Experts of a small language model: 396M tokens.
Below are experts of layer 10 (counted from 0) of a mixture-of-experts language model. Rows are named router (the router's row for the expert), down (a neuron's output weights, with its number) and show model dimensions 0-127. Each number is 128 + 32 x the weight over its row's rms, rounded and kept within 0 to 255. Numbers have three digits each.
Before each expert's rows: a language model's description of what the expert responds to. This comes from a sample of Wikipedia text that the model never trained on.

# expert 48
Lowercase initial letters. Single initial letters of lowercase words (g, r, t, b, ch) and number pieces like 930 in years or race distances.
router:151148163112144089135159155120173128100090102160130172094166108100074170170162167103144104164119078104164135087150162137122137178097155105156054093119094158133166115086163092113120124077155094137152133105119132166151151154163094136096157115173120081067145120157116122110118177113181176107178103120088167185133134112138143131091088143065133168149149106189194146168120083177080167078134
down2:130163126136096150184172164121119048166169163123129086126148062128130131112165122116093118145127138186088184156102121130143107092142147134153149178149165147210078102158128127180144155121177173108153088115121125072131095138115136128124092166093142132115097123100132104144204088090111141140133168139065119121145132146119145086111088154062093138078086107096153146073128052137138136097044
down3:148093121124122146096067155139136108117103113096159128180112139178166138110118123150076166172102157138133190068097132148106093164084081091152129125148166098124138149146108106131113111173122138053108190109145166125129168122148146118139056070108107051198172138116087095149111121112133128055103177158138163148139066129171167130138108112147142109126162021110123150095130171128123087150118
down4:114119144155125161109167129139146196119093103121102089111121095109106163126143147133139122150158088120170080126089088144178172149188116124120148124132173149189088130118152088055122130093128104159102128100116165144169107123111028149132112224120083159121078106107060191113096136134153092067080106081120134141144098103090100140169172113173141106110161177156134183109104148170136138149155
down5:070191160145132136150136139184165123168103153124147188115138102134160138109089143098096106120190142151131098098121125163132128082148139106070172115138068070133103149147081135166094122109110101134119090079143132152101071111112132085108110151129112088171106078207100150173135070141111077155156121120091170119087135153175105110128174102077119074093108129156093133232119106135143180129098
down6:160205199132152146129129158120155092159071179148126105091123157110099121159111132112114183147132141187079102133082133198167120098082123136147102116167153097151109164117067100100119077093235110108105135130133116121114094129145158096158168063075130097147134113106151101116068169129120169174102139124168122152084114171126143141112059092142123099120096150133147123143144086094132187159084
down7:081177103135134184161208165143162140128151097129123079130138126070136143114083153118125114118116104120137115062115135140128163161139168088137097116062190137186123081191129178147120134137157079153086139124125101132063138149134052109156135136115089142171112083103147089190159107150149118098123114096112168108084178106169109168172084119166107144135174111111141099095072112144123211139113
down8:118134130121150127191159160152091119048178109052085104117093080089146019122135146047151071168120078135124137114104149060172140155120113119165175124152112192109135118119147161156150114126178146110143131109141140173119206098108138072112097120111098083165119119109108117105151132123121157103108120155144146122087149075051130119118126181134170176126142116144152107149109163155128156130117

# expert 31
Mid-name fragments. Inner pieces of proper names and titles in biographies, villages and species pages, e.g. "Asr-an-i", "S-ok-ółka", "Mar-x-ist", plus "Parliament", "Highway", "yards".
router:146196159108129086125173168158177132129094143145132166115155160100090156155162147101159108161125069109125108098144155141134125142089125104173086091143083155156155111098193099082108158082164082119149139080137086154137178137173087180092144091189111102096144104147093117127098165137138154091186084107083164174119148101116150114103092099097143174185137096175169156164154122180103154064143
down2:132163119106117138147126127105105110090079091139194145222132160144163128161108141172108099091203116130108104080135128165201147195107170101112150092116133157137162158091119156170150100120154145089146073080197143139131126155137128102148182108109108165122089134138104107174143116096092143154084119079192109128121112121138123078116116071141129123138123150164117175171099178086093166097050
down3:149158140121133175108084086125067108106175098174050114098162157159095107122118166157106095118135126071174146150141112139148156051138172120133125058138091176104123093090109180086104123175090153138150164087121116128182107134132107152120115138054106176141124157096099128111168135080117134173134156152147156123128127115115103149103155118099136109126150223123156128084112103082182134036146
down4:092112122200160173189132160174086099134097067165194110066099160128122127122144166168101126123125114151086082186103165139158097123085123167137164091102078133132116091078173061116137106107154182124133112143105148135119161144133125091097141159113146104122178094148094073134133144105083114167101106072069118117098151098111084131105130108169170095169162122053164147107134087120117122149188
down5:152099112088168083114138138116115121182075148114175104140158040146119163121111178174140153130133215157101154166061089144141110161117114137136159125166097101113158123156072142120093090142177127124137120141126106153112146119143148102159160110141087074088134108116116158113056080193144080108083141143096064134148156148144125149169079141163119123150086145110147062166125047169118133087162
down6:131195134136062119153169074179114086151171139129136115146217109121153131143122196110119093124081178149142109152087127128099114140102108115147127120117140114181173134116139167121131127142085128097076132130131146117137110131142121065131110181095095085167144128119157087132108146095096205097093085118166178143118185138062099169165139110127137097159132215133175085118172151146202102093122
down7:123159121101149157060137080128125119149157157119091116158101144108158112046182122133123123137175132115119180130113075141184151112152158147157172090140100113134180142111193169168149128049101144148128078115050111103189082143162108155144145080136149112145137184124109100040118142129121154153121087173152116148132072124137068111101087135168112138155133123074137129147151100157111162203130
down8:091111123120171141153158085136098139159096141096105139139088086089114168123146165196130146140121110164137055088083099135139100155140099085185077146112116137066071085126091118122143088148114092110089097129088142073144123136081146079116147145167158089091156123177086120065108149151101109152088165149158141106131137125196126175161133135128108163206105099153135167097221144099106148156156

# expert 17
Copulas and number tails. Forms of be after a plural subject (are, were, must be), verbs like died and retired, and trailing digits of long numbers in tables and coordinates.
router:136163127112136062132187181182154152124105137164153169107158101121084165129165164106143109159157112044137111086172157142124122166104135115152107110121074162141145094067171163117118171075182088138167152102136096185151108142163104157080123115194109100122170125154085121107115147136140135104160087138099147181105147087128175123086081183064145167124124106167169149162127119191098138095149
down0:111151054172143128163131158140093127135069140114157123125120101109138122127138106147194074077177125129112133156092096075153126161135109116130130122117098115114178026112125141077146079139120130214159134167148178123138112120121166125168121172159163190122064123101081139143146116151070116152156180116082107183126140122103193154073151158180158102076166119112083078109123129133150148129147
down1:143192106068180176135094148121158063142157146152114093212156148121086118171116090139163149131061126119134154095142150140073133140106157158105093135111085128185160057178185140141169153152096145145147099121118161128073112140166114115081152129139091167084142075114139114101148151107139119085141104120117119109101192110119136070114129154136129185150097181068122131139123151087114112040124
down2:067169125123183132118127137171090108124102089121099111152167113062146141121142113108111125096088083159106114094151129121108150062129178166147039108161161135092066114110139139082111135080077146156131081078102159205165158120121099165073151123168099079091114109151147178073139121126127122121088186142131152084115194129135134066150147178134138083116143185128108125111122151113138102128071
down3:148088115155119075128098120101111082151129054161124182145151058151062113161121138115132108141140120158075126103097183162201181135138151103152161083140152149141177134105167128105132083101088135089145117110144071122176110096105112176118138150101160026133138166186140116155085138114119109134103113158175169096103181141143120071108114106108075172159135133112138131127056148115098090159137
down4:082150171110126081177118124076110153104057128196107120161065111121190125134090125135122122132145161138149090155148139113160101217137134150087094162109177192167111097113173132108108127157088036141096115148119133123116161162159114172139120146137194127144128112124103172116099115133118105128120176172144147128175131147156148142096106072036123158116150134109106106177055120074132140114141
down5:139110174192073117130099122128076091120109176129138129098127143153109135167117153086094179086088156093137198169121190140160107123164119134146094105174135144134118201133127092146148130155134136162154111100136132134135172082173213075151132071150139163137089135104144094158160133091215095155107137124102125136185130071155189111164151110074113080154157153147163125095113151125110135168074
down6:119143124156187119118157119089085187089101093081167128156099087155166016125148125130091127160077092088136096130151194148082108162107107114087133136110157117131170134157137148146121116148078143174111120144140077089143097113143119085120158119132093013200143148148130155131125076104139162102096089111092131092121116188109114125122146140105153158147137064107096142138136152138151099114196

# expert 61
He/She was, number separators. Biography openers "He was" and "She was", periods and dashes inside numbers and dates in tables, and capitalized word starts like "Tw" in Twelve.
router:143156145117113092142184169151172104101068134138155172083161126108082152165154164091152088156122108096128096079135150145091081159086125116166110113137084136190112110096159112115111130066158086131158145087150112177177157136140118154083154113176095087088203122149084117108119155100165153124140089146099129175119174090109136132082086113099146180144112104174153157196142062178105159081121
down3:136125151094158137103137111171161170103112113119141075110100069100183163153082158102130175149086076166141162131136147127127110157110159172114163109175147133043103131109127108070130154114097104109034086141147133110116140118129088153115091113074177124129130117075128117147131170150086087178154107151084134121158120079207131177101047173176137106140151111133118089074120162154112143171114
down4:193090097161074123120160118097153115111100136169185149147095149150179128144155113135114112153134120166124117129105169124128113122105172095127096099135157085190122165186111132176155135137141134114188139087150120125121128123077110097117072119099146128166146122147161157197169086100122062079117176118125135068127136123131065105086185091128094085178169067112129139140202139204084116176142
down5:174130196151112115156113164131135079120106142094136167131157093138153128185191151140106115118112082128187139125144098125116082079122104097087154188146137064125130119143142132176137105145160133128206103138108122169137109131128131130114122109098190132075074064109104127120093131125150100128169108172151152097100146067155055093086121086184184166107133123112105204082114178100155169103088
down6:128089101157102095104091151105088091128139156122144142110146168104094169153128153105141121161081158046142091100098132163148115166168132093134132164199063174233104111108106058078142102175134131083101093115130135127153116081147128094192091057093098152131149111163061164109074094167168124123128110122085148143147114101119083111107119146132099129110136094143112128183127090134081128142147
down7:109078143082105115072111121134136182143107112123178155109143126100096111130050097147094150085134200088143121066092154169097107142070108155139116119175086148099177096107086085114154077211123123119108096143108124114123160137159157145147135122150123111153112144173157103144133095129157134092123071172081124093087108027162124153111140109165172077087168141121110074140148127076148128115168
down8:149201112114132155075113143081161089125127159138111150103099176105173132171179139131164119133156125114133108132147139121077176144106179092156118128127125083135126207149119168115036169138132133090158114095140114152110165174127196180136124120120134212123137179099170162147145117089096127124064136110136109078085106094118191110097126124105108038158161131094134152113166160153101143165100
down9:140170052090155106139125147104090102102111207161138122101124156104174099161121129131092201131128131149126125151110102158112135122092115085141133096150155141123101182084072146116084098163112105132149103119115069112175131093210129156182134147151090121111062085129126133105168085116136178166087149098117179129053169125083149160116098138125088121198146077181134172154094113169127139159145

# expert 63
S-words and years. Words starting with S after quotes, bars or headings, digits in years like 2021, and nouns like tests, concept, debut.
router:124157197122093081153165158158169169127082130164121184105156148111110165159170184093140100153130070113129115082148150144111088139098128089142100097133106184172132117085184119079147139061149077140159151082138093156154127152153072154093139123172108105095146102155112114130106171123174147079169097121107173168111147104107150137110083132083132169126141095191160131181129118197092171082153
down2:114125114144131152124128138153136119079130073139166079092133079102170186183189122146118052164120117094097133166081126142090090154172084157114131102106167052127123126101159099163086159125086152096144146093121172164157083140154137099097098123089162140167150120107076122213098148086078093071142118126156150095123156126146200103118136111112150106171109108094102085165090098113186138148143
down3:182150164128183150103085105168125160111149214145107135106117157172109176106159148082156125128088085151149122118157168100147152134088104117118152167172136137123101148132114179203130093118123153232097095147066150126143164100136174139145107117101088065128096136163135129183068137171095104114134125057180124171140159137128067139128125123091169163152166124093135155104135163138153147085156
down4:144149115164125140115160118078218086226122113121101141148133128131098105160077138122138141144173129148138109092149069080142153183134052146145152146142195130090112167130085144116147175123093118117174128131083140182100110181130144165099143136085133133118073166135101115113177117100096069068125215087096113098126114125149093163137106184112192143126137097106110115099123118091137138152087
down5:090124193118128178141102124073170125135126094089071092161145113103097160146183086117142095136113142090109155176098128130132118127091117125093160087153108167140145120103143118139185109112190102155150144124120134199143112145077134122114069152120103046153173082126151104135131171187099138104098153166145121097142160161120169103221085105127142174120068121068149087150079107071143106125162
down6:092075182101079153143105119161075192094105191121093149134069126173136116132144114127144102125141143114124138167090150152083123083179131114065147108198146100127089156065136125124118129109146134070129081074119120161105125147069145145105150099080132118099143062054120104167140084126179115143120128123079124134114084153153161154125077120109110124126061124115191120117174084091153143101070
down7:164151150172131158202163157092142142122126119103094177113132158124113141150134174156139087099144141129195090098117102084105095118186080154137123192065125116121074145160128086199121130168072127126125107114107145144101099101140143162085131147069100067045111094075080143113148116118154151108131106102103158115151119093124078088089098103128061146059189144090154140123149133133147108169139
down8:094164116137161136184129119082076194074097145109157099076119156154133123123173105164101090071151203070163158182066119144081122185090102126150086136096124127095126142165167084109125079093089131139166141088099143087134130140143134090140080138073145114132137142100080163179083160171156158147158128189152156082155077121092169120109137164134145150150160164119140105105168109116111145171142

# expert 30
Mixed word starts. Word-initial pieces and capitalized words in varied contexts, such as transl|ates, World, launch, run, Governor, and table separators.
router:158154155115131094140185148150174135106079137127138172107165111080084153124176169110155096168132043096147100077156170118110124153094145109159075116132094133146129085073155104115093155094159075136165126065134103146160138168153089153092135104157126097080164128141074112107071164138160152100168081114089145186118169110132180107082093136091131173141127100153169141174129088156086157071147
down3:111084178171134126181101151101117178113135119136139124156154146151129166149164158201096128131138136198174134161181070105101064138097063157152128138110092175114115172126065118145136077056120110126194141135119088097126133134154121124147145139196114132094124131161152124077081136121115120139161106137082161162177042156126105133131070137126126113185138081110122092108158142143182117154072
down4:188101134118109045121112125187097121098069139181168121103099116106155095188181093130134088117110145146147105088104092160172139121142146156117190121196125158126153120074124095154128156127138101127124116162138085104180172133106129091105224151107118093156115071153171092140086117131055154143114061127137103133123164105158148101150114084173155172135131123090092136158149150086111073100114
down5:140146067186137132094123099168153126161203145149098149141165155106069134109082124149201101149095113097102143175090115098098125095125106106152151133117096100142156154088134131087133129162155099133138108115166199102029122069124081129106111172109112107157127038140097138117142156140110132174164155098134084069117149137142147069078130153120089137117148061158126097157098152160118078132170
down6:104177106115131106163154155149119165145127092137155113082188107124155178119095141089125169107116134119142165180109109185172118209136088191153130135116098091098082147156144132133079069100091113077123148089132131147140156121149115143086063152099134135144079141149118071130100100124097100119111177138122066078184107052115159145135157078179143140085103093200130125124152097140058103141147
down7:092092167091119134102181110183143122106076139177145144144124064112143157113141093099151140128119132140160073147152113125161094155097146148180118129120097075142113152138111105174149158107183111036147098123095163153150099124092134136110113128105121101102118154113102158154156210115105137140082089178134110110102103043131150117132108131118047152134106047131093154139094110099068215161110
down8:123112133086115165144119178106084096102202159123161138121144173096137141086141164147102105123120155129165152140155125054113185112111122156145138153152125205141240106133082164146138171099115126095069122166148083163128175133143112100136118169163044177121108127159120161135154141174127112071110123139090082129141106112103083130122096200128142124156121129076190177115092125137133137081146
down9:145182096126129115134182091113118134130144135074118152111145173113090149106116150132125149113121121128092161135164135127154164131133183148148118124034179126084081131134161137120106171135064103078088141131109191146165085102201181158144105162060091117129134145185141168181130144049127119131107115061129135166111147149133055180138147144095087179088106150168153150134187153115145133161149

# expert 33
Word starts after articles. First pieces of words after The, of the, or a title =, such as cultiv, S(eventh), pl(acenta), plus blank lines before headings.
router:154173156111121094152179170126167132105092127121134176075159084119099170154160177107153097167135121108117106089128177161135145174104167057149082098130083163177127071072153098088122115073167098144167114109163090150160155179147109144084133098182133085084161111137105120117105157119163161099157091102090179158113155103121147129099077147097135168115150110184138168170143082163087134070127
down0:139098157102107187085170131142160098138119125173134115122173089128123150157147145167114160147159145140077092149059125141148154103085140129139113115215158137076108101126115148180089083138098116190158112157138087146146169135127172119168114119171054075164173132052146115205106106128129109131141088178143117167085109109165104117145199141120116142133076082156112111149114190127111084168146
down1:095078157157150042079125142139122150153109167101107143088132136109093186072072153161120094122141163124092111167109122131133110122109100045114084130107148068111158122114152105094111134212121116139089147146111112156116102145120161147144135178106193160159115123120183129087119118096079134079091158142040062114108144149150083104121151170115090153134152115193167152157139110100168168132098
down2:127147130123109162095148099087119127104088126080101084165098124053113185137132138140190120149153073160110080109113126149100155070121091160128066115158060124135078114093104123150118089160155129131128069134088109124097137165078121125156180145132129172133097131042140129086149164126141084107157138124106128125139157089204076188148139144096070106146150111120089086146134099114111041145176
down3:050104181147101093156156135112104188138132156136125102085138093122108117156166190128155070130121086130142132104104067120069146146081085100181111132149163137188131119167096086156142182115145139074119138176125092126097079114058209101122114193118145130131122158083115168103178177111117138091101174088122204092139192129124117164140132129074141118155157135157110130114129145139103131105133
down4:090068074105151072086182072129118134095186151106060128123095144118091127133134137140130119139143092113139142137119151115118097145152111128159133170077099124131101196076159106144161107098184177102174196129159152128131144161079111108102159152142123133187176117068147112154167162092121119130123099170184101119176099061149100155131124184127105139114168087169101084146165090076147117155076
down5:153135165145097116107127195128145055137116101112113122126064126164127179107134140148169164100154110122138111071113110089157127150096156147131070109071097148089106139190089080143124184155094165119120076154106109115153112077138118086143178116159104135122162071152162139159093141116181172094166154152088108152062174116119124154178155202151093089093167128079153109125090167114107136191108
down6:147062104129093147200114115127155207090123102155144174134159138116166150150143079130146121149138119091113088138146093116112171177111113145121157111105162177117103119147124105113123094140151073163149095084123149140125122206106052120158123118103115112164194066157113105131114075152040095153137096102088153159148121197135098118153125168103135109118124216155140110136112115085060115085113

# expert 38
Sentence-closing words. Final words with a period or closing quote ending sentences, titles or names, such as "name.", "Association.", "The Power"; also taxonomy labels like Domain.
router:142153166106139100150168150139161088106078127124160198104156123110099167154181182106159096169118085102159092088169176138119091159108146107156087089121069135122154096098163088108120165082181079136155117081111121163173146154169111174107137109175132094133149119145076118098088153163132137102156096118105162163114143109123190150085069106062130190152129110164175163174126083163101117091136
down0:171165123131132117087129130092078162095145177132115184092134105152091132113119161154086133193170126143113175108145126101104102183119082115130143134144117073205116079144137132103145174113114174083084079158137126126068132130142134139153093131125126170117124107141140126210141100154201138066100131082104103179161115056126138179096108063171128099166106140141096137119170077101145102174174
down1:109169159112099150222095148130158118078110079131132101118102133104160163158146175105118129132158138112170066170124086166135157045126104155090124132104137156095151150149099162141181103038104081177141133125114111158095140112088108098105132105119176151117148156104134157092054105163076096149192131111086156114127149119167148063187081119077146105150193139137165124138120130136128120107100
down2:110127076108175151167131092115148164157119145132108135107110146118165223174124138110127111135134148179138141084121163105122108109181126132118119127121112128169105132108114114132103133098172146100203148120137111128192167085141069062151159112073143104153147128196218148132153174083143155128130106140159160105061136160113118102104082114075189106081155123077188165083141160176161154129157
down3:114164149113191097086169126149136148177082150124100188195126101137142143126059188142112205102109127125178190127120137140139149121127134123069108120103141127107123164042135173040164119098115143138093114130106088101168094103098085130167115091086114115160197133128122063096152143139157119109159086150161127078141151169070100173171112108106125140158143118150106132095171092105118149123123
down4:108087125119091132118095217065101161107148112091159140053157134157192150152090117120122100115071135111127087102113128103080148102176095106107111127131119104105082127186167148100131131091134124125174107151149155125127086178083122132142174155092166130106131187094106138141062102106088077060151083133131120108085091136121186122177100136201144171149102163115094101087098116080139144137167
down5:101143121092102120123163098175167141193110128113098097113190101149134104160151131147140135116083107116132125139100183135181143100154160084174175134164143146123116133111177099203102125170125138066132192131049105142067086116122096055057123112149151124056162111101154120106133096070115127095122101125200102129178115103126128160090141120070107121135077130122143071137094113119103122153085
down6:128109121146076142147149168145195093156122097112146163156153084119143176115141099078128159172161145144080113150127110145180112127125127125129173199069110119139206131126154137101153173104114181113073113089137141163128144144109162091157192080130117112129168188156175152116140142131128140141083135155108137121174118138092124103124157121083097149140143134199139117202038145102215096139171

# expert 9
Digits and adjectives. Digits in scores, years and measurements in sports tables, such as 1–2 or 1.98 m, plus adjective pieces like national, digital, physical.
router:140156163122148099160153155147155152095102115106132172087173086117096154150167153092167086172128096076172108078129163135135119135108139098150108080105108176142178102064181141111111137063171093127151125099171100165139121155154083160084135130170083098105135149153111118106110156130155126086171090119072176192097133097123159119096091132062140193137137089161158162175137102186086140071109
down0:106107155131180154195160088117092125159150099108135149091108108090099074154124139150139121113147110120164138124107096163134104194145165125114083133152128102171102110121116108107098099083128159120097156080154189163127149148125185120041177159197113155128092139099161211118130089204136041143131125149139139162145186139170145098142110205159158114135138097107124134066086120157120111139134
down1:133137156117157080027192124047112140134165118160121122102143130104144108154197148120152144150166158103170176108111105084105172111121139122095153181062103149134146139076126125109186160157160165121160146103140073109076080088155124104168169094119103129123135081121122114151118068185126117133075097157147113149172130130125055144085085100143174114152151116116102125092079156103084105106110
down2:095136083143099148079063122124143135117086112172171127149186155111089147130195127159154057071161172104171128084161198157166176157198105135189078135164157127124157069192132119103122099151148110139130104089139104105092109089119078122105103083128129125149125158135100144110143106102065171111064125112151177116133140133113132113125131173149138126148145143084117077117071142123079133076103
down3:189163109200159166105171143128141092081122188131183115171133069108093121078160107116165150141089084165111093166133111120076118129105100148119150130173160096098123105167146054132138135107137166132107138093187148087101149164178141149142175130108127166161132175084089085115104193101073100133064127102152123093054142100127156164158190116144137149150138119131148150129178136159104151146160
down4:132119179132164200097129150127146111110179167165130145149110171113111100135176105097094137188072146137178135086170047099151114119113140186145121132108145149118199083149100093098146072145104096108129125116173106128121123143091099143137146091099067075074167186102149147076189145124153126166101097120187169110143112118134152125141129048064103152116125146079175134114157119099149136109153
down5:132142098114152141124132109145158101127087056095107144128208154089133150070083134194163075120103187113146135122157061125108110117143143094149178121153190112127141163097090115125130125124106174083101116066121133159080191112111131121169113164162096076192161104148161143120093165137091193128074164144127106176099112138096140092060163117116130105093161145151137129086129098111147058142155
down6:174067150161143158061148135087153148080139102104192125145104124152180143126151170161085166178163109142094115102141192095096124141171131090169100080140128119089145123111148120140110101138155094114118156122101139127084142159086148117115138151123053091155199156134194126116175133149139197121085094122108122138089142195166164149096163077149097118150126110186136116115069112071081127178134

# expert 19
Word and sentence starts. Word-initial pieces after line breaks or table bars, especially "mov" in moving, plus biography career headings and sentence-final periods, e.g. "==Career==", "Fort", "| I".
router:148158135112119072140193161134169138116066134114160174097156132123088164142156162085176100158110117092153103072143184145127120143090119101163116103163080117120143104094167111098118115087169069115164083095158096169162139167145106168102140123188118100111161135150082132098090180133153157090124065146066161182088139098100174143078109120076143147122155133145153160174137054163093140102147
down0:155128133140137104133101170114110117118130099068151125105124088118081207105103116211144107134160148138157203127182111119123101097121103142059125142181141169109116122147096088167087178065145088095157159115148167158125124148114150140145101129105138172146130128131134188178097087092117150139172104128187151115068226141076142118118122166072138157069168149104114125123171145095083113152117
down1:079107128105092168109127148099130131161166138215167114146106106147133121122139120126183178089129062106119201160104087116157129154119161154116141131101124105124163153130082129073153160125117148164110130114151148150128203136098101147122150117093154082148088120141097131077125141117128154119151120186127130107130120095184164139133085138207137089142030067145113145239158144174098159120122
down2:112111129112109171146155111158122119138063132077103123104174089084202170140108129156152163129125176130165049149108175129118128125153154090122101139129155129158133133048117115033113103128043151127131115102075193091130141133076128141158184072139085105149127099111100140167122150111090145113156107201121092122100144166074115120133151107088168127146122129143168080067177104117142119145143
down3:120132145204070082138102119122151093116228067113145095217146197086128203103100126150112170142127087120128153121175147157090134125181127102151198163134122139135147129110119125105124120117084127087149114119115154118137125126165129111158142162117091158161140132154104058090111143151174118161108112144148140148101143156116093146134078110122133173059075103147147149157157042171135084120136
down4:163164126145137127092102163118152156087081123094166129133188139114173161136121118133203147103154134161089074136092147182119164134142095109121115057133102159155139113121150121120090158082129053153059094110165164139172103185086168157094155123099112152152120192148132134069145163078103119164057136144122090106085134165194124141121141088125110172124142126137157204099077158104100127108148
down5:108153119093112139129142137076114158111104087137191152090172185046168106134123130144134157086183170090163079121157164139077142179120206130088070141125076132096107089110095116140174081174116169168128130147156172107072111097140130211098111121143108081117141148158121077138108139102127091113085132140128117123072123137182142129140119124148086168113141121116118175187087105147084084100119
down6:098141075070150140101176107146100102142068094136148182151110105131135120186153178108084156094178127110139117148163130109151089146139147177108101161130114190115104143112090095134112118099179172147110095130123109163195170126098151174133161138182123062154101124138147118101126137097157187109190163063126188177158134078115150110088141142133128149165176083102136140112076138118094180133202

# expert 32
Surname starts, article phrases. First letters of surnames like B-ournoutian and B-ouchaud, word endings, heading markers, and "was a"/"is a" phrases in biographies.
router:186157153107126100111165183135177135132078113146142181108150128112109168140175160110176087194122109100144093077134173131117115161097150103147081109134099149124143119060165136100123128082179073137146115096184120158149146140143109166077127098178084081106141118152096113125080161088135162080169097139075164154113154084118170124106087101072123160144148090184151172151131109185098169074137
down2:137100114077137162083186124065102112117159114107147180156147145090123147108101156196154109127047121134074118175108168104173116102163166174162130120102155149178116120122133134127135131145138133140129150198137092128166108109164153120154180159170117159095100069116086147167162133124132135106161127198090128130157100148124097096148109195134172127089197094151070136044094165133126090100155
down3:176149087033141144168138064138157115114100156092149138133139137136111135116184124104114170111147094128123167110161140166168180143105109201150120096108114076118101056137139127097107105162137157098158143141173073104165150153110146085118124162080127122166146159162128118189079147139166102086077136101181134132142139135114127140123139108149150215139133116119129093167139091172011118111107
down4:107160157125110112133154105080119108063114080086115140113151107093141161159113068098176175182110108139146163104160148154124105161033123164140092147151090098087146067133099077099171105097078080128135099153115141094133119203082146125199104139094103161085118117158117083163167091098176158137128146134123132150127070118122079178169165143142109154108091156065106130130068134106108131142135
down5:109187086129121102112119138108152090060102145079078173088063110068145130146135129122150129130136160193123162131101121119157133153148154136063093111072056143116107108155112128069108130158163136088128101117142133115174134144076114123164172091084118076123149078091152122160082117148115114168189085082106103121077134176199197126103156142077125076123148106135107100123172169132166108125132
down6:098088153149148127149128076134165099128140114118137120103066101212163119167137077124097102096154153150168099114127110142162140085166070079090108170078076097100075141122115115120170135170146176139134095127192192079094168117130114092104136141164143118134097169131164147104152206128170117135175136108150055161104137131097128160183101165117073107112158110073126124098141175155123160131179
down7:150129155137157119134204111136149163109176137130086078134156127172109134161152103160112077146115146130139087142123123104043145149147113127108161092068129068125158123085089115164119115095122153106102145175095135144111114133148110156192124187155120125101130128149146160062107159131094144064139138171171135131146153135074120085124098090195091153064080087151109113075142082154208133060160
down8:099115088124084128123143134196108115121101126155146170143157166099144083147133113153126178099144111106106050136126128129138125098150161132152141160139133138128127111086101121126168114120114138176177114164107093154154123119101115246151121172128195105087172092127169171098023146170063093154150155101122132052111094143098111099144076142142155056144117133108075069117138155118132146134106

# expert 51
Capital letter onsets. Single capital or consonant-cluster starts of names and words, such as Cl, L, Ch, H, pl, often after table separators.
router:126169116112127074103185162109167182131063145138168188086149123089098173144151160085153098150107059082148111106154155124124105139090128126134080106143098160137132106097166115098133123067182093135154126067130113169163158126192076142097156150172145099088153104163091126103112152138134146116167093105097163193136161082101180142114098154067148149136112100156173148177167093174118134084132
down0:166170099113106000152133177119212116157141130128156144108175174165077098122100100141098146081130166118170148176136106129117161134091108154150123116171103153108139153128117097135130150149146109034126091128126097097129071118146125109118071093120143094085096138099177098110097142095150124066149115142120080104130142138153077116101157121106094177099184119111148113118151188074140090089128
down1:133118150147112119118054115122123141066141123148118080146144119149101138155119129163150142073174193153128145102047152115141104157099152142074128161141089176159153168051127160183153111122134232110110154090166153112146146186150139124120140200134129143124125148139160165131134148141071131132128088093116138143134166044096120051145125144093122087112123149143151155210165135170119130162134
down2:104125174124099109115157127080112151066114096143123146176115116129112128120122094110151049112175109128164094122103127092129161177157108116136099173132112149099219092108135130136128128112142114146174059154138139144104079110079119145127117118168130084103069200145065176142097137137093124075145150100117103108119110148123118176130103056121141135160117175212135020112152158081129110108147
down3:114151106072112130160123150106089092192166110145188050089178076140097127099139108150149133129116155125134155099151141088100155126086111118052100155114150138130107097107131081134186137116108135121119167186149127133119176133132127124108172144174132171158135064180177133140102136148054140144146143196134114112215133125114129105142109132181166128138116144124062102186203087085101114136093
down4:088115067072120176121144162141177171126177173177171145091169102118128129088120159146161107167148163138123146102130173131199133125167070131113185108169153160079160138141150128065129070147137107126136108208181109131079129134130111147180127092137108093042174065130153131162158135120088120087097102116119104156091130065091158131160162142134172141125143145117149081166164100134133115140141
down5:128086072137153184152143137109122091086141075135198063132145177116129107116112139130135172099121076136111088142126113135145127175137142160161120118186118147183156137119150116120193124083165060124151095114104119134127112159130109117070189128144097081118145068128076113143086153148140162193143146093108108090069116112167088154148105136134101111107160153186168052138112107050068114152124
down6:204103114163152132081160151071112189169183083154082113196158107085179142162131117090174127096086134138172115154146165090191117097145187128131114102154111152069109091092118162118158157096134145120090149126137093122085100137104147120165150132196164131093078074080117167090086115099142156160138188094153122146115152105154063129089157162119095120105096154120102123103163145114147127151101

# expert 59
Mid-word and proper-noun pieces. Word pieces inside names and terms (Col|ogne, Aspidosc|el|is, Bl|ue), proper nouns like Metro and Keith, and line breaks ending table rows in species and stats pages.
router:156174173115102085151186155127171121109088100128141186103158135096096177127151188099190117177129112115141088073118150141122093161090124092135085083135083146103175119068172104087075137099161065124141113111159070185139127136149109145081153107179109108099162098152111115121129151132197159098161081130108162171098144087128142136083075140081136156098134136165147156165143086171086148109125
down2:146157221164132159136148163139121071122205122130148083104138098132083088148124087165098106102140152138095146135134101124139118065174100099155149137162124207143146151130146135120122159102135153097129156158076108091109085149119120061106058137205153103068123117149127120172099151118103161173118113187105139175154098167175072058110100129116137112127067135129172110150151178164140131111140
down3:147077102130191100084148107124115132147128082120149158189152157055166117067077147154118123131100114095151117122150016110116121105120108098192165132098096126103124092070128194152133181150174094129101130112126095158121128147161146134154125132062094116166208181093132110123061111127127127086099148126153099127116105159100106112116091116091106083093119112104098110154124092056162121133095
down4:110167084100119140158149151164148093150084111104122174101180115102143178135180107151135149159150095217099137090097144152147141155161113127141128086113125156165146104155135142075102085099115143129130137126093141158154117096170150131063141049081088140165156078151108114127111117148145103134166151051112106011131065128165170152093135124098139143164124135104189113121174146088146162171112
down5:121040080106044132116126128120109106128143115100162038133110123163081087149119184161106129159112170122102146152084116142114204146127152132091130162124109148118144129114121129128116179104117110082105112099134163127107102154136124113146125138140146113122131092078100072080063124183129098121139144077048108127151127093157139161132157113076164090048182139114080111091165075181083125141145
down6:092120082125101117121129205147108136186133151151078122133092098124141157071117082154148117152184163131166134129115154112156169150081027154152115123082103142098109126059148138098084196145141165138118143127160156148166086160162073175126116127082185138128137144153109143138136095197067083130191123121170114128096116127144122061077083120130133158120145097159113107157112159152139115065111
down7:096096144203106131137127169124070085180205163145139143165136080171109122008139136142114167151108101165132097131163142125103139125096150132165142104153142145112156136058062086126069125081078180092132156139142036129113083129098130105143146138073151140122094129090126125170092094145110096119095111135134063138089134082103113114102094114141139102137153140119119146148192145116140112116108
down8:095098140105149134098091102161205088181144097111129136142118142158091105134133106102146082136116151132102128158139170081224123126164112149117146174117132159234068065157108144128135120135116111050167154167157128064110101126174105107138092122093145138157135129135159188151111089153066103059081126132089169108119147118079123162145092143109129147163160139094095136175154150082145125110137